{
  "n_layer": 20,
  "n_experts": 48,
  "normalize_top_k": true,
  "lr_router": 0.0011,
  "init_std_down": 0.0,
  "lr": 0.00175,
  "lr_head": 0.00681,
  "dataset": "wikipedia_en"
}
Below are experts of layer 7 (counted from 0) of a mixture-of-experts language model. Rows are named router (the router's row for the expert), down (a neuron's output weights, with its number) and show model dimensions 192-287. Each number is 500 + 25 x the weight over its row's rms, rounded and kept within 0 to 999. Numbers have three digits each.
After each expert's rows: "raises" lists some tokens whose logits its average output raises strongly, later layers aside. This comes from a sample of Wikipedia text that the model never trained on.

# expert 9
router:493552467480459494540504472487506457488504514504495540507507522459551501513542494463482502456481507486504503537507497460541507503491497474508505539520511484510492491504511491493494485492530491513463521548505507552486517498474497476547566501507528514481538471465497495473507459537498471469
down0:498517474543523590535513518519540470564459525537522515527509482503496481497502534493459509491484518494444495477469518530467490470498491538514483490537481479478495497499449490518468480526519507487526495481535509476529504487495488521497474518496455473519487483494476569521468509515490477505
down1:456534512496516497532490495484507473461519561559493515478526508512526543470493517550445497473512528494481509517473527448516466479511526495524502519505504489474499545508507453486517495528487516510475523524464487508510485499483478470534518493500503511464496528532545514505540506485516519517
down2:516430506495522479467483486514486483494459478497507528491517523489452512486468511516500496523457531504504501487522472479538505500466477496460461478494505472474480507480505539504519516492512502506479492505542501489504497487534499503474507491494506515465485466495474466517518475560523517465
down3:500534504529530511520542468506474488490490513495500498527495513535499503500524496565433485481496466496483511485484501455507484500515492497542475537498579497507505492513506499515474517519522431499495544515522514510484502500488537509489525519480499516507520496478482509469485490488553462486
down4:471473484504500525500478529477539503476471474507495532488478505551528501479464503472491488530488492446530499512493505494547525522491511522489483489516511466467539530487491511498520525512495462510468506489518509420488498442494500507556527552494509465471473467517495477484499515471511476532
down5:474515563533469460505511509482476491527541495503510515520537500499476503531508506500462494455463482471497468481447496491441483503493520521578471469473530518524510534504492522497484497480444500495511507496492542521506495473533514489508478487542467458509513506530532547508507523508511491469
down6:498508440524487455490474522481480500473538465488511507504537501526428475536503474496537514453497491538547477513470461515490517504506490476495505478531474536491516534530521518485511544508483496518514517541551543509511519482475512480509534507512484494488570529469493506514486474470518515472
down7:467462555501538493525483498502503513498495513516484486467521519506522513502523500489453472502503519506454466506482569480485461474477512478503493482488541506533545479477461457519519476493451483493462511499503516463495478504537481484496468490520514486496479530513513497506517508488481505461
down8:467513464507513541476546485502438484481519539493463514498554477510518496529501459492507547504512511503547482494486491523474464528467518509533536500504505508512486509477480497507523520488489502499495514499463492511532466457528551514485519494515507519547474482520520530511470496520502521554
down9:543494465474475516517505479483522503535470459493511515494487514509477526499516510440451501469543530479508463513552477519533513539498488507477503501548475508463466504544505488502487537512515488507488516499495483513485518520508473456470552496463504458507514550468427502486537489513470488474
raises: " the", " this", " its", " both", " a", " their"

# expert 20
router:529440510473477500459480499486498491503529514495536509473501546491471513506516498502510508537492495537497542482489528510495476505452530498490487530476510481468460520501507512487526548488495494459539462512448568458513507525482496495506490469506497502503456528489503499522506505467495505547
down0:464494501524512522489459475531505534470512500475497482503514537480486517470500518517528504479540511513494514452481487480476501495509498458485480512477535515509506484515510543487522481505490510512494476476515520524496520532481516543563529452475542529494488552497552466542524502484510467481
down1:485484514502506556557505506498451494493507540502502487495518523511468508493518472496533438462479493492494517449482504480524515524556484531511521479541529487516488491522498479519456461483459525501512529523488509495485482510521486440529530492499485544513502489499507472449573481517527481489
down2:466516502528548522487497574512445516549493488495511487472479539506520515469498526525493563510507488534476485530541509519480460475490491538480525481526460524483469463464439462518563525486507498496553493487500501456475480545470531499527481534500495493507514509508507512506535501441530492508
down3:535493520491512499532534488455503460514540488510525493494500518484523510545522502520538485493492524500536496576504434462511486490490484521507522493515437460494505456499512507487483466511533483502510491505485507487543461522508480506516494475558518474473515483493500506490486482561516504495
down4:461514526428508507489516495501458487526503510545531565481491501468506506524485506497499493528517521503501512510494507465483507469493500516487506537532480472482496472520473516492507520483509481496495474514524526481541503534545448475499480486515491459469457509509498478452572509517546496483
down5:449473488477474488502523460495499518469524463537463498514547510514510530463506502526485476491490513534511487513477456480498474522487506472523457520508499518470534501500498513487470490475525508531515539538456493485482509519498510507460501484487498464505514502457520470515507515513503488498
down6:528482478561555503494525481481491501500481541498511465539509494477484487474542520481523496491535513504483515464509577516447520550494512520465468466475484520495506494509500479516531527519468477553532477476545502478520482497517535443499505493516514527482474503450483515523523484535477497519
down7:493517490476517538474474509495487516501521549462502511512499538466468504490544496495501515483519503524470453502552509492482477490488473462474517465521494484548518497514493515520553533530485493519472516478520477472497509508496505491506481477476514527508495485487492506504466491488495510531
down8:523458500485537511461545501487514540516496507498553498518465504487497524528519493513499473492509466463503551530490478521495491512559486504490480491495473540462456528540515507496509471529489484515493494493447449508512495524497507527482550493515521509501514468507449490481531478516501495485
down9:480529495491524550503484524500515470513519514512516453471499513491486472500554474471463485520519472495502474534514449483526506485521503471474526475469556564502525517508499459527483444466474543492512521498480486465473471509503491472460458529470509548496501457543532519482521496478524541495
raises: "As", "19", "B", "F", "This"

# expert 21
router:488508509526512517451503537504515479482499461505539504558473505509483509441509515561472480527484493519488538520518498509438491496514532496481497470479498464481507526546489467486524543494485535490460507496481546479476508500463490468482457493472480557522516486513501512472492519510478473495
down0:460477544526497519493509538516468511499466493474498503509465469492466535503454514454503527460486513491508553514493496463502473514550466500513461495542484528485505525482503511505498481515477505525470504478479482492470524472486509505499474460489570540538500496528486509477476507574461481493
down1:481497500517522489512533509514496452498505493493509527544523506493472471483502503478477489510477557497537524543485477473510481517484487489459499490484469483469528550458475507490501539523463457495515511483475467508538532463491520500508458524529526496490502478501510495507483480556513550488
down2:501521519521524510488470520531482523488510469465532503491456514444508485499487471489480535494545453473480509492519467494517448496518521511563505508526522469490487486528471535479471478484537502506481494499507479493527505544478471508472508510497515524493492517484507497503537522470496514552
down3:493557459506486562476511504494518472498499489483466464484490480496510504512465492482485494520536523478486480496481527521511517493527504486528524493478544468556503519506517480496446495473497509503533513473482504442492499503488475545434498490509497510497522505509476532500458528487484497461
down4:483526476507485434483528511520463512486470481501516469499490451553477483481454488474465520529543481473532551473512497514505484516501476465521513521508501488518519446526484512484511513515493485533495534483506450515513520474532478523533509479520504531509482542490472461482469514485505517504
down5:499504481507514485494525545477505509501495467448496537512450500512505498484474491486548440512483438478485516462506569513532517497490488508497522507487498466498535560510480541509514536455475426475530500495448507513476519479547550525472521496493517502500484497460515480501502475526512487529
down6:509518514518503490473492502541482508461508487500493499471480480494524497465468470463564521527470506435535571490487503443470487517480460495506506505510491456483525540476508490479512482507463474524469534512522508527464501521547511509500510499560534463542506533529528518488529560475479485554
down7:466498505494456515468486534479523523535468486490494513503511478462479516513517455487517488495468507489518467478532482524522524462504506508519518517502498543504485532472484478484465508501453521538509535514482497485496529476550559478498483478514496500504477492440562494483501530458432449501
down8:522514458508477521511524476505493546524488517493491489534525515488469531494490523504520512463491525457550536503495506519538488468497460550457540498479512520552488492525491454506523499473466496537495519456554506478515471529522556492498525506530483501501519479508512514440522524466515525475
down9:538503549534514512472452489474503489538496502538487508527449525498494505519526514525483489499467495500523469527523461473517495503488499489478497530463509500496508499507451450502471526518527458498505510493478475532471478463491528449519481457538478513462485498449477503511492492491505542473
raises: "aff", "din", "bo", "d"

# expert 43
router:537498540504493477531523512478479537539506479469474517495516473489532496476483526514482476486530495474523464523456504543528476469468487504528486498509507548462492495466501511489535446541480478524541477490490443521528486521522570504492531501555459484485477520497500481534482493515536478538
down0:504471499490453509523472481504518489507520494521536502502515481521508530492471541515498476535488493546497498495493499523499507509462483485493485506499550517423525514480516502530482446484513467473510507476489461472547521480521457497514522592498497491507479514485495497465529502488516522493
down1:513463519488479497547539496472526530480479523493480545514501490478482546457503479482500518494569419504508473559482477495553492521506524493514511508496518501529482512481497514504542500539528532507485453508482472525481470542500521521489506548502512521496496488522476500469500513475511506510
down2:499491513468475503498488512509490501498505530489507514436478444481506457515534532523480491483497492430483549556471506504492520518491482499510509563498462485479484521500476524508480474542499493520488498470525516462483514477467482501476514537510463481487482507503568496475494541444501495477
down3:493523450508484554525520484529503489536524525491510523548505456432492462515420533502527558506485505511509492514487485452510509523503493485506534525522503522496484508524523501509492537496515519481483491517464490507510490515445522436492461507508489528490520539479520522499504542492476440465
down4:518454478487520516509508491482499502484486502500508522510487531475455478498535529446474528521512478498489519511481509448508537502485506537528456542444506516481506548472523529511514471519504490486464506552508488505441517498482476488489483515490511513463459481546482483512512504512527498448
down5:553500494491471491509518499511530488532503509541513510493459482501518519474493481442497442525495501513479487470491515464471512524502504503481517511485488496517522470461494506477516510457419489497478467509517528528517489565506503530527489497506486514518506511527485496462539485527502526465
down6:517529467495497480506471517519461483515463495486453510522528538528482483488465501500479473501538509477478490532515508455491471499466518496496481521489445511471479505543530528471494499490470510474510539477476564502490472504455546514465517504533531507523500491472442485485514499492507514511
down7:498479546526480518506492500530488504529516510467465497470463545495500532485548521509504496532494543501474533511484481506501500466471533499509491461521540483532507499466483467485498449507508492503486532541515513505515501473494527477524488519462448454464516517471492500475451520478511484505
down8:481506521522496578502478492492511528552474533508467471468482480492529500533513530485549502500472510493550518482543520478493482485532524517500520516524503490479507492497506440492462510465471526519466491557482532487480540492490471527476448509494516450508473471510526536511510541490522491522
down9:498479486515497479524521515504497479505514531525528517500503508499537551526504477536515489479508469497476518525558478505497458531509532561500503467536497510496496506446511492507530509490521474554510475491501473493514501503473536551483504476573499495545497503517483487485490464511475482476
raises: ".", "od", " c"

# expert 15
router:515490533502506502518497508508488487505491489536486502517470454468526525511546484470497471501521488440474480481506504487431501508491502467490503495514540500530541490474480498505525495472481494471473501458529498424476507474440483502510474535535448504488565509522524509525534522516521472530
down0:508520475536476513492448530487526519526483469475478513534544496515491519480508430490504506503486490504531513506511492478511494501527498498484491517497500519463463534548488468506520512456502453525500491479545531423529488504510526508486481515482511474493512504471486515569485507450517493534
down1:494520488513532434515459458497501464508488512510520485498538523524489471549523494499498484477497487547514483508484508538482525486525520512516495536500536516486514517463475524523509470548543527516523488513503495467524487498497512496500492506488526494521547522509481536510533549476503550471
down2:520496502540489438509469467512520530500506475507531509498504536478477508477527508441513503503542511489544546557534491504493477482520478524529472510512491479511466552494511519509542488481517490558456509509484492555488491484493505477500477532472474511496497490537519496508493478512488472480
down3:497507511512531474492480503529505485478501469512477544512513476484487499519482470511498481486497515504516474519485451503503508464472481530507496540485513527523452461495514484500494487519480524516497515522456471485508453549542461530504518481514483535481543526516465543507472517543478480485
down4:459489484484504540484505492565503475486466512524491471510501521536481490516471517499503538528443464499515515515491505478505488511478464519490536522487522495498436492495491547491473501495542471527533468494519490499463504493440566518484503534510509491454483502462491508490480508511462506470
down5:553498495495487453479482524520491503503498490501438509531483508494483491486487503511491496495496463517536452435487477513494489454521500483540499501506506495438495499448500499520502547502520490512524506470447538439502511474461567518478479509512502482475510494509477529488528533462549554530
down6:498492514515491509489477471452527501485504487508499526515523536491519488506556527411491475530504506501502484508501529508441504457490514465510495523489506475516544525475477485494535469458454481471491512515487515468489524497485468480567491520509508493483507496518504506512491464477501505513
down7:509473478486475499498472526504527508483474468485510511469513483497563496498514504425565485520538480522500497487534524483472509484493490522487538501469512485487560514466481477517470461502480455517489480526506533454483521485474523493517491536484580478535504487463489497523533493511474500535
down8:520525509565537505517509500498475506432458476492518472531425476465479494488511491508521480496478520476526503508466484462501501526455483524481505493508469527558442508454521536501519543517491497520523485461461453491507476495544487505467484435499492550499536488581511503525505532515517533491
down9:487507487519488514455481511510469493497505515465467492494493538500507518516485554535501472464492509520495442498494472473532490545478503492479515471492486545530523517560538511498485548531480538515536473513474483559475513533531480507510472483486467516542514519475513503450468483490504518512
raises: ".", " trial", ",", " ("

# expert 11
router:506479485494480472497499489469537509498502494470451476510492468511484490536548491477532476513468478466503479483509516487516483507514518510499512467485511503516519488496487498487486497485511518501479506498526481492508517475496455533541494540492485475506500528504522484492462481503477487476
down0:506479461490511537514515503463448489465473498559515475512533511443479488510540507434482523500489469491481539520532473510464525503453507472482515568530516482499488527486530546480495495509496508462508471515480511458505459513488525506470551536507518509482464466514496504486550550477522496506
down1:468525513509467541531493545493492497518507543504466522528531546513518473524506490461478469494491480522462479453474517486482496507539518476472524499479521492521546555470478496512487513487480502489515469536513505469515496438508499456520464519529494493522479507487521504456442471521491533520
down2:471498487491515513516501494497504519465516463479499490476488453477476503527503529507510565513496515532533487486507511462472497480484498495462541543507504529478482507479491494526496475558495514494514450503526486456502520468503503506499509509493482492553493450513495518494481537487510490476
down3:465529482525500521510484472482486496525498464490494484457471498478536513487452481546481455532488477499518505470490507491507488505532499460459511460519525498506524522467496509501529521476494476505473501496506510519494502427524494518476486543541498514480515531483566505501491498516499503460
down4:499494453520520557519524518489505544502471489503486500519510524497477468484487470471475496498437477489470491508482560506484492494517509477528481486506489494482540493479530473487505502500500467451505494472476537474475505509549496526467476494505475485490532503490530527520514508512523504475
down5:543415500505502427512536489534519512489543512480522510487513495506515478513487523486564460532517505504493488463520488477550447473482526525524497505507452524477519500507469479492473501503470481474476501517528462498532506480500451498551499478489491479465461473465471467499492472523490494520
down6:536472462505493518523459441472501474536533519533517484482503501480499520512509523476530462490489487520500504489514508526457505480496496545478507480485533519505511502528535472491455477478520474471494510504513523521478488435512478518487542540483512536509487529490519475466513520518513513496
down7:502529523536488513479535499511487522468516546492513494508522513554513483492510502488489507500516547504551464502494496518491483500565495521522546555502508502472469452463510525514486492496488495472527471498497530512514568489542514481521459456515522504436498491506488518520510501470502539484
down8:515485490462488522475517533470545499532469490468510531471499459495495508473476522533497508504530502526498528458464504493480501483502494490512495554485509496474482482499565476485460464506504512471484501542514483468459492522488519522523502498528501509513540484461475475500452483525509549477
down9:470470548496550530450461507498516543455492510517533481555506487514502488490513460556474491502531455473506485494472482492497541479499495485512515523495530483505466509506509477525516441478493480534514487511538521476500538466512504508455498504516469521516497501508535475497453519482514518489
raises: ",", " at", ";", ".", " |", " for"

# expert 0
router:453494443477488504492478452481523475447454510511496516495510474468523491520516524490530474493498479501530477511554546476491499501530504465466509485494489531506496480515513531495486521532461515522515491499542443497514465487494508505495539507480466467490502494492493503463512504483536484492
down0:512494476500571530499465485520498484472500532515464525501472502506493522523527528668487502481451516494491478517525527517496551466506494463463489502453507499466533485467461501500503492499492522493485469506489487495510495473518475518506514542534493488478511500522516512511497533496442472469
down1:532480486508538488488497492509513513519503499489515522483511488521474538528494541584516521489515489480470462491542494484463521490491515505499473519480473570485516509523547492521517527471489448546467494498497507572478495557447481498529524491473482508500517481492513508492538480483486494541
down2:497479505472531506487506443479530495495478510502447487495501494479478507485535504441457468467473496519460471486485549515452500494461501476493502495479501493488531480501451512498537500492505545464486532488551500535515524525480502461502535485490474466483453496530478510515543508453454485502
down3:534502515482491454492474501539508513502507500464489490486534513501520457505472556407540510558536511516511533481521492511479470486473496533509507523526493527487489484505517509494514522531518469482469482481519508534524540489407507539508491478464475487488532493491487494482497468483546514503
down4:496480483476474481550542464503465533511517520552488517497447515481528491487488512513516512527525454486491550475523537519510540466480501522496495522487497479486443482481514479492497454494547525528498492513510513464573525520503502542501485518521502514502501524477531445481539501497542566550
down5:511465489503546440505479487484516447532516502497494540518517490495497516513519502585485483507490510500474485470501536542497553495487502541480474483505482494513484500492462479512500524447508485459507455479492504474536508480533487491476490529538491474461497518495503526532490532558453498481
down6:507534516535532509491530509499490478489503542451488527505459515501490470504514517523447538499477504479564484515482420448469497470502515481482496537495554498531484498442491522509508481490514489521534490558412512488541474500526463513461462470510507503503486483493508521532497471514521518529
down7:481488481497489488507504490461503496491526522465497501506505507483479502484513490533460527484479459483476489467507521506517498489488472495512464554491539453508517474452508510481503489465519492509515425492494491489495527495525524501465473495560520516491561505501545527546491552476460506535
down8:458496546521503523507525488452501440462467487500513512523535516535500478497484505533537515524536566479539546514513487478530473458501506486516518512471489484412474503489492519494488500487500487548503470497500460521497545500488489464469479485456479499521548488509475532531474496511497557505
down9:526482520561483503513499454481450503508512438450512512504501539503536467541505481456489503521525506476466494462480519445497554505477479538504535518495471498479504489520477460514548476476488489504539483474530495481529536478493499516499496495483469513531535477517495485520557499461556494533
raises: " the", "\n", " it", "\n\n", " this", " The"

# expert 42
router:507517512489484502440489486498486511488515522490558476532504479492497503543495481472482483506498513477515503499532537435476496520537506517518503477485538469513442510523512492490462517459477508485510523511525513466477512471491437469484469511520520511529500553472491514491487514488499535476
down0:516491517500491515581530494455504527519488468516516510485492481484468522490516477497540500476508476547491524481510486554512509475502511537532495517533515473509540454450492490491517453486512494556465505503511492484521492469451535520508516489531559492463484498550485473491500477542537448544
down1:506468469511465502471487529510527494493488496508507507499482498495525478517497464499526508471515458524521535526505527459490510525494500461495541544466490487466501444527505533507525537510510516488521495485495471491466487512492491505509489517503528513514498437490501474516466480458487472504
down2:530492499461514464528529493543500459519484455509493462495483480474560468492504466418510505519536479527506482518510475497532510518516523519520507521505471516538536473433554511507522503558522500442493520499508460528509479488456515542514509462512535459502512454480510530519515486508490551499
down3:532448513497508545510534443490521525478518517493529506534478456522502486526514553536535497492501506523478499480474461533523524489444508522493504490509539511484479495495495499511464453489524508482479515509528447495525546552507496453505486484519540490477527480508484498483551487499492506503
down4:515496466463509485558487497509495509531533526540446511509461466487504522477487536508511497480471486518474494492512444515532503459461493524538500499530484518480504482494506496503501442545555548532507510497484453496487481534453507515506488481513502481531501498522467490466473497506521488516
down5:523554528481439509533533527527518498508521499453531490491521525474514550527467490517536505473501556500464483488490463458491521518462509541516487496520468498518457505482454514464445538527523511496516494510501455550540502497508476530507481508525562544509491534486516520486471511528492489499
down6:548510472460489453478531502539535495483515501476536520497502522497507503490505502481507491520521498522489523547492464535481508500481533498476473565490473499511506478529565539483538493476531476543486510490493476520502518480481467493484483480502517484459494505494481494493538475469527509493
down7:439513442536494508512477502496521509531489508483546517465469495474512519480498493514476522487565512463507515492464486508526543555495505481488519502501488483514496473499488526529452533523513480507466475508500498518488487504483498503527576481483527502501533474483506527449456525446497499496
down8:503495476477530519482494528501488492571521457556471513476509484500503483448462503481526488487480457534503467519477521489506468491558469532460468492508482517476469478475483513468507498540471492499503443498537490480499502561491529450515476506498476495527503474475484509456493484479478501477
down9:504539546478467517487503508496508522521526522511492491514507510442525543492511474503511514530484499498510465541533501483511548523493446509503479522515526511504464507504496497489472514525506521462514510528515486502530555517492524467480499518482489499472465517504481490479491495505504537515
raises: "less", "rupt", "ive"

# expert 3
router:515489496514488483483493456509503496514528466487527460506494506485479488494513492480554485520548503487511539505480511534482489544561485491476482509528482500529509488478490508481510494479495518469464493468511506468493511532495456498503487556487507515565532480543456480490479481514495516531
down0:499465487504487469497490487459474523548475513531495519488500486457530495520455542505518475529525521510473521478493494504554513451469505508498521482544450511496530467494506466484506482521513514535508517518479483532534485514479499496542541530510481537511485477475493492514475489496510507523
down1:531514576478512471496514521569499532536519477523498469460524510494506501487530514492495498440483491506462449499525463504499493461504556523507504522524479500489525449501501485514518469511497501473528513520556484489463491484512500486490517515482478530536568548520471453506519551498460531501
down2:502515464505487513477498453547455516555517504530500472485522508490496513519478466562491500494413482538507507495497549541501522537508520481502485497479506509516465530461477468515459487470525453541490489499470521485515531511476523503464476516505467491543490487472531510547484532549518520544
down3:501493499486488546508445505497495494508484451486511537462471524480484500512497547434487466484505530508496470561491510476431503485463507479485524490477498521535488511479466527506523544504456493518521485513545467488512505531451520494505540495510526483468498562512497478516531493466454493486
down4:467496484496512465480518432491495497477496485505450494489518482520516485520484508535529495530547472476537519520499473486487488537481486482480444496482524457459512502546520545527482514489516517492518465468480486521460532522499531514514522461469519474507484504496482477446496469519532500489
down5:501520516474518485498494497515510478514528522521465490501473509511513499499491499462511466516462495496472516541479491453534499433503507496485514522508477484521438466548486505521487520468549522504538491502521491523481516498524524523482515507468481503533527498520473484455529518492482474469
down6:483459456505484483488483486525477502546482488501491516556486496496540488501491498512462509509498513520476552518528534485475478507459507486497542491494500517487487437512492514510546571524508515499514491521518479514457481523471519558500513457445543525470470539523472473492525472500515501482
down7:489494524482530505489476522499546499457444505525494542508481488468487513528516476439484487469499484497491505465529475484559509479478540491540525550536497480520540522473489529482466500511556509490497528501491513469507505485497479477493501482529507484497511484462509502548484520498484498510
down8:536460480502492481488491454430490522527474461499511479452476460514509500522498532531491480489505465515441496460498497520503510541499488491443501479469489496490565494518462519484515500451475473450478489479519529504514534480486521514514526492477501493516492534561537467508531521495499499509
down9:529469535459511493501516465482484503471492553492491500478476489454502492499552446471500490486525524471498515457487476468526502496484488485467512532465544492489521527533551538493533481514485503505463499488520510475463466499507506478492483510494545497492488541515548486470531472482502509481
raises: " the", " both", " a", " all", " in", " his"

# expert 46
router:506501484470475484537515476508493483481528518550486503540505528522502522480497504509495503524471475470521508516491539457523499533544476463523506448498522518456488533545536494502475484495486509517478481455533424521473470479495541512461501490458485458513469508440456513480480504503484480462
down0:479505533490523493467479477552501506520447487518483501532542497537527506502535460440514500479481517472511473541574531522482511527463502542492513482518505527491478510543495469499503512496445518511487536497472517467503487477488476465510471539495492500493486509543458513514476540550511466478
down1:494522544471528506534477547511528523488504473473517513475473520522517510460470496461464504512451477537519500540512507515484512494511474530501472496488517512495542534438532405488525453493469526440504488492463506500490499523510503503509460504518533492496491496514540499525485492505467492449
down2:519482528477471497509528462502507517522541457509475513513488503510484539502458479495489512478481470502489492531497457515518495516520519523519481485485522501469471477544501534489477515478521497534519476487503503489491496489516512518497481477534500523475487479476525516461497474492522487468
down3:488505468497476511492456509437473467523515440540518514505508497504475508471519541491527486483534504516473455488507486492534530527525509509488487455518521484498467518514565498514491537497508491502485478526572534516530523493500482494502512492508467500484460477515489479501454521471476532472
down4:524539536477438526541474531495467487510564495484530497503486504526529491478481484525468478533478467483513493517524496557497551524518511497500467518448485538511482482503496473490492512533515477493498518496512504468513472506489452444499494467510474475503538511473497515496492506469503496498
down5:514487501502487518508545485469528521475562474486522491482457486515485483486488488532448469482461508543535486536501482462484478483528503498489475491489559482515490497427504484511541486513475506459514483548499528500490494494468505542472510508539507475486535516518528496526488519493495521448
down6:540516498584509511491534507479437506455560486482504486509451470513465488533478525495483495502532466490497474490474512462480543504443469504491488492523543490522517505484554495491527464495475464475536454484496537471507509500488534522534479455535526503483480506499539495533520504514522499531
down7:504514521461506532513503501511491519540465487526462491529509530501510515515527501565521504515471446482472502475498507529497543522498515519518545467554502489483499498517512460471504483500478461462518501514449537499483473509517496489517489473470497464499531493494495529495504526525471485520
down8:549511469448521505496520523531463541484502444506495523538498500493556480496491505448511501483503465513517457508492485562440518492537499468521479530523489509497503540510539483499491450505478500517484498491498511529518527494526494541440504484474489502498492461494504491515479470520475493525
down9:464559523444495555479425497467476547487467508518481503472562524469479510542518515448503505512474482496482491520500513502486507484502545480513506485506480486489504510528479502550530507527503548496494503487559486541480494462524457493493540471474486488519480504494499509532495527439492475492
raises: "”", ".", " which"

# expert 16
router:455502493514515505509519484490475512479521515553505508552464486459498502512530463508498439523502506519511486497553470510511548488461516524523522528551486526506513491457485497504462479517496493510481491516510500502445494497545533521496570474483482455466520417510534474513500465553459478486
down0:501509484517498531498535492498513503456547523559482509548473481461482526512487495542489490501512510545460452451471468495481483483468477495505520524527498515505525449482500494504525480498513507510473517505499507506498477480554496508474506494563489509452491510519536492496527484501492496486
down1:530481515533518525491473499515514505546497478485481531543512472497485517507442481473496506496501518491547501519503500495480486503507515549478524474561530489521496520513481513491524522464536515482527510500491509524535527504519522525524525497487503551510476521510500500481464504498450490497
down2:483500488517548501468496534530462524519483450553507483493492495504505507488481501476518510467521530498467511505530541470533495501533515473508472453512479552470513510572482501505526562529458505514484480484520462537513487529454493493535481490439480474490497485496494481493522444501507489459
down3:489500498492499459495527485528498515475562487550497509501505479500484487492491549489433490537499478484446478442497536503448489506499497479499477516484501460502489515498559467486499465497494514493508468529495514484474516500544485467526476529495486482466502520493499492469517510467494468536
down4:450474499469552517493495517477474498523527501510530508496507468505505479479441501429494493511491469505487518489525486491496492531507500521502513499503493552507530519515528451500466509514513492523490527518487532534468451528465472512518486490490514483538444509480496521473490484504550551511
down5:525488499488508476515485529504512481519499504508489497463498502500525505502518500404546553506486498472505531495463545490518480481498505543469481511498497472541516535528486509495533505556483483520494487475485536502547503501437492478519467529483484440529464478510475508496521503478512484520
down6:488482536511544481554522503480487506532521550489499527547507504448488487465527519494473518533521484504517477516487492558474506482505492527473564513464544504522470513444550494487563471516496479451500480543487525523483524479559489486525486471488538544530514484501469508533528507547512494492
down7:511511530520481542512509521527554528539473549487531518495503494513517513496488477508504497523528498524491513510528527500512457496514489513510477496488526496507468476514493523469533478505524506499516479505502506477518482530483521507528472511510493487485526472496504470494503513503541453505
down8:460527531527505471471515475474456528509486502482452469533510469495489498494525484543521486484469468521525500465517502514467487503522507487498526435484476548521536526463475473501496479483521537511501522496500483500499552502483506504477497452519508528534498541508475488510477496529500505471
down9:536499506542491505512449485466517507480560521493516495497486482457477497459518510450502501537553480482507479509501524488485498472541528501495454516503546494518552537450470550490508518513471480452513481491486476490476495504492469497474492504533509477524512494523497505543481506491473524493
raises: "\n", " |", "\n\n", "."

# expert 19
router:547484512485509457482485515465501483506529543502505526476471467472509505494470504483508444543529459501495508504475541500473506513506477502521495535473449501481443536520527547484536497518492481475488454505495542454527510519501522482515499538516507516471465518535448480523515511487528484437
down0:485504559552482489510495549528512484495513512507495512537517521506534531491521526490510484478510531489498477467522512525513500510489479499489474496422497494521459536491513521521521501438483489503523508535502506430511498484512507480511479485482487511501480507470496499532547528507510514493
down1:486512513527470452482479524501501509539488522494524486492498511536503490473503520492474502502523533466481465505479493518496515476515471502517499512530493514514460485481481528524497517519515502518529533481445491471506504552483516491524517506496478505506537498480498534529499525507511462478
down2:531517486476472509523527498555457550479465478481508443493497503490441502546532531548498500509476481517466515469452512515483506525494514494470511487544511500513467481546492463511471518476539494457476499495447502535457500501479523534448475498515471470455515499510513450513493488487498498498
down3:535515522514516481525464515438488494516513470498512517499549479537475480466529518460501485496537496529492501513503474477468515480479473455485465549460508471496552502468541482537467508516537421499497520518529526483512515476541512476520486502514538488476507530491527490493510471485527494542
down4:476490471529550513498525499505480487465510461489493507533559484500443498523512502483487508517482505484514555492532493475479481551501484455508501487461463506529489453491513507487541473490478524509500507507507528488467472499527470532501484498498508526519480481522524481498498487460513503522
down5:478537488456508479505503515537498528482523444508538471506542524512497528534465509464529505549505535515495529501518480473475521494524511459489493549489504539506493494497512488517518494452493558476474506475481499526538425497497503468527487510509489514501509492481514506506504478468521509519
down6:491474518500472504530505461500500503508532452562530451502561528484488493471512480458547484531487503473515514444468467490498506517469465506509472495505538508515476532540506501522501506508508475522502515468539518518507473514546482504470485483526493539433514496459532520514537484489528472513
down7:478477504522453468476483514514528482498512509527529513504523500492481480499497446512515501474470565536510524493529511548510548503474505532509523516553517529482437506496538510499481557478513564472523463488492474508544504544534513483461514464513484534497520518442497526488512500531511497505
down8:513500499530507455507511474528540480529509466510529505511523510472476522500475467506500480506532526498529511498502491537551492536505511524498547474498510475540505516444505474511494515509508501448521423490507523495481515471524512466480510504529483554525504503483432522477507495513467484505
down9:477460475514502503508556434494475497489462498513497481512504480519522519472470467501430481529499506518481503527469495504483478465529473491510496513520510549509502506466488457495535496519529537542514517492455483534477454516490465504496459422541473502497536496517498512509506516528485542456
raises: "  ", "\n", "ly"